From a checkpoint of a small mixture-of-experts model trained on Wikipedia: vocabulary 15191, 509M tokens.
Below are experts of layer 4 (counted from 0) of a mixture-of-experts language model. Rows are named router (the router's row for the expert) and show model dimensions 256-319. Each number is 128 + 24 x the weight over its row's rms, rounded and kept within 0 to 255. Numbers have three digits each.
After each expert's rows: a language model's description of what the expert responds to; "gets" lists some tokens that make up at least twice as much of what it gets as of all text. This comes from a sample of Wikipedia text that the model never trained on. Tokens count by the router's weight.

# expert 10
router:107107114152110140156140097108122117116139083110149122135064104142148111150113105105109102131115160141111147159093093098078126145142150104137099101151101157097137129103083152091112117129141137
It responds to: Commas, periods and paragraph breaks ending clauses, sentence openers like However, and middle pieces of technical words (cryst, eather).
gets: ", ", ".", ". ", "(", "–", ","

# expert 24
router:096118109154104146168127107108114097120138085111149139132117102161150121159120104097107106128107146153137155142087095086104107159142167107161092090136120171104142138107103172118118116144150123
It responds to: Articles and prepositions like the, of, a in narrative prose, plus word stems dis, det, dep and verbs like managed, moved.
gets: "the ", "The ", "in ", "a ", "'", "to "

# expert 5
router:096123120151106155154139110107113112112139085112149125143053111157135110148111105098105113122097148139120150153101100100075128150137144102141092101141109162100147131111099152123121115132142134
It responds to: First pieces of proper names and place names, such as Bel, Pal, Tur, Ber, plus table pipes and year prefixes like 201, 200.
gets: "| ", "201", " ", "C", "L", "200"

# expert 29
router:108111106161103153154129106105113100102144066105141129134113116156156127164126115110113105121133175142124166136093086081106103149136161118151087092136105169099145135113098185113109114138138125
It responds to: Determiners and quantifiers before nouns, such as first, more, both, other, only, his, their, plus some word endings.
gets: "the ", "of ", "to ", "his ", "s ", "first "

# expert 15
router:098107111158109131152132110107113103116140080118144126131077104153151123148113105098113115138122154153113148160094094094072123136134146107139101102148099167101139131119080152106105111132137130
It responds to: Prepositions and conjunctions like in, and, on, at in prose, plus pipe separators and table header rules.
gets: ", ", "in ", "and ", "\n\n", "was ", "on "

# expert 4
router:108124117143114144147135120105112106116134091103147123134058113145136115142106107114110098143124137143111157142102098106109121150141153113150101103151111168113154138089082151119101119120138125
It responds to: Opening pieces of proper names in lists and tables (Be, Br, Mel, Sal, Netfli) plus sentence-ending periods and table pipes.
gets: ". ", "| ", "201", "C", "1", "K"

# expert 6
router:105120121151111155153141112114120104117148086103147128134050111158139115151121110103108107117102130151118158145085084102076106134132141113136091109144109165102136134129082160116105124111148140
It responds to: First pieces of proper names in tables, such as Mc, Pal, Naz, Bundes, plus sentence-ending periods before paragraph breaks.
gets: ".", "L", "6", "1", ")", "W"

# expert 3
router:105092113150103147148118100111119119105144091107145138144111108153145144150118109118122104120148161152126155143099086102093113139137148101142089116144102176100143138099094151088110121139147135
It responds to: Pipes, line breaks and names in sports and election tables, plus sentence-final periods like "in Korea." and score fragments.
gets: "\n", "|", ".", " ", "2", "4"

# expert 1
router:098104098144114142157111098118113109106140089101143120128109107154141163149128100108113110149128154152120154165088090094093124143146149108151087105152113166103149140109095157092118128130142133
It responds to: Pipe separators, line breaks and short entries such as names, countries or digits inside wiki tables, e.g. USA, Smith, R.
gets: "| ", "\n", "|", " ", "2", "201"

# expert 27
router:084103109154110147153127126097116109116161087097160135156099104149137122157136116108117109121127144144142148124103088093108110148125175088152081103134104184098144128107096175111109121127140135
It responds to: Mostly the after of/in/to, plus adverbs like nearly, almost, previously, -ically, and hyphens in compounds like year-by-year.
gets: "the ", "of ", "-", "a ", "s ", "'"

# expert 31
router:095119126164105153182135087122112089104135104089166127139114099149161123169119079106118098143122136134139184144082088115135126155141142097137092126171119151084152164106113161128114117126142134
It responds to: Determiners and adverbs such as most, more, both, several, his, its, their, plus word pieces and heading equals signs.
gets: "the ", "to ", "s ", "his ", ": ", "from "

# expert 11
router:112107114149108148149117116087121107110137100111155125145034098156140129148130107092108110113116165142104150148097094101069119144141141112157087103151108174095140131111088149103111122136147136
It responds to: Commas, periods, paragraph breaks and openers like However after headings, plus word fragments inside team and place names in sports tables.
gets: "\n\n", ", ", ". ", ".", "(", "is "

# expert 30
router:106112102162111151148135108110124101123144075109145136135110110146144118154128113103121116127134154145131151141109090095103108151149167100151077093137109164099140126099100188118104117143140126
It responds to: Possessives and quantifiers like his, their, both, more, only, later, plus completing pieces of long words like -dated, -appointed.
gets: "the ", "to ", "s ", "of ", "his ", "from "

# expert 16
router:078099084154112142143133102126110099112143077100149128137089100145154109153124107092118115140135175158133154155104103095094109152143151112145102109144098184107146153113097160132099127139145132
It responds to: Pronouns and prepositions in biographies (he, his, in, for, a) and wiki table separator rows like |---|---|.
gets: "- ", "a ", "in ", "and ", "\n\n", "he "

# expert 28
router:115120115166096147148140094087113112124141075108161130143110097162139118157127111102122117113121159118125157148086091086113100156133156105164085082141105181093133144117100194107099111131149129
It responds to: Words before a noun phrase in prose: the, of, to, first, last, main, single, different, family.
gets: "the ", "of ", ": ", "-", "to ", "s "

# expert 17
router:108115099155099165150126086105107104116136084095145132136096096161151135166127112099109104157129157137124144153095094115069100141131152115149095092146106171101135137117081162127107126132146132
It responds to: Clause-level function words in prose, such as He, She, will, would, until, and, in, plus opening brackets and paragraph breaks.
gets: ", ", "and ", "in ", "- ", "(", "In "

# expert 12
router:106099096152104140150105106092112116116134098104145132131054108155148130153128106103110109134129172152117145142108081108070107142153137119143092099143101155102135136091101162111116123128142138
It responds to: Commas, was/is/are/were after subjects, and name fragments in lists and tables, like "contract were", "Red Devils", 1936.
gets: ", ", "was ", "is ", "a", "are ", "were "

# expert 26
router:117121114167092142150127103109108112109133101116161137139110103162137127166111109109101106110113160134128158160083102077094106143126157132151084084150093147096144132109100185118112109121146117
It responds to: Prepositions and connectors in running prose, such as within, from, between, including, through, and colons after list field labels.
gets: "the ", "of ", "to ", ": ", "in ", "from "

# expert 0
router:093098106148109147145106106105124106108140093101151119138093106148141151148114103114110104157141173148114148156091092095083113126156147089148105099148105170099147131103090155090115119139154134
It responds to: Line breaks, pipe separators and numbers in wiki tables and lists, plus country and surname cells like China, USA, Smith.
gets: "\n", "|", "| ", " ", "201", "2"

# expert 2
router:079093107152100153154113122090098108112142075105159138142039106145156143144106110109107097146116155153149149154096093092096118146119159099153099093143108166096142145081106157105103128140144134
It responds to: Table pipes, line breaks and spaces in wiki tables, plus word-initial capitals and digits starting names or codes, like Mal, China, Smith.
gets: "\n", "|", " ", "B", "S", "P"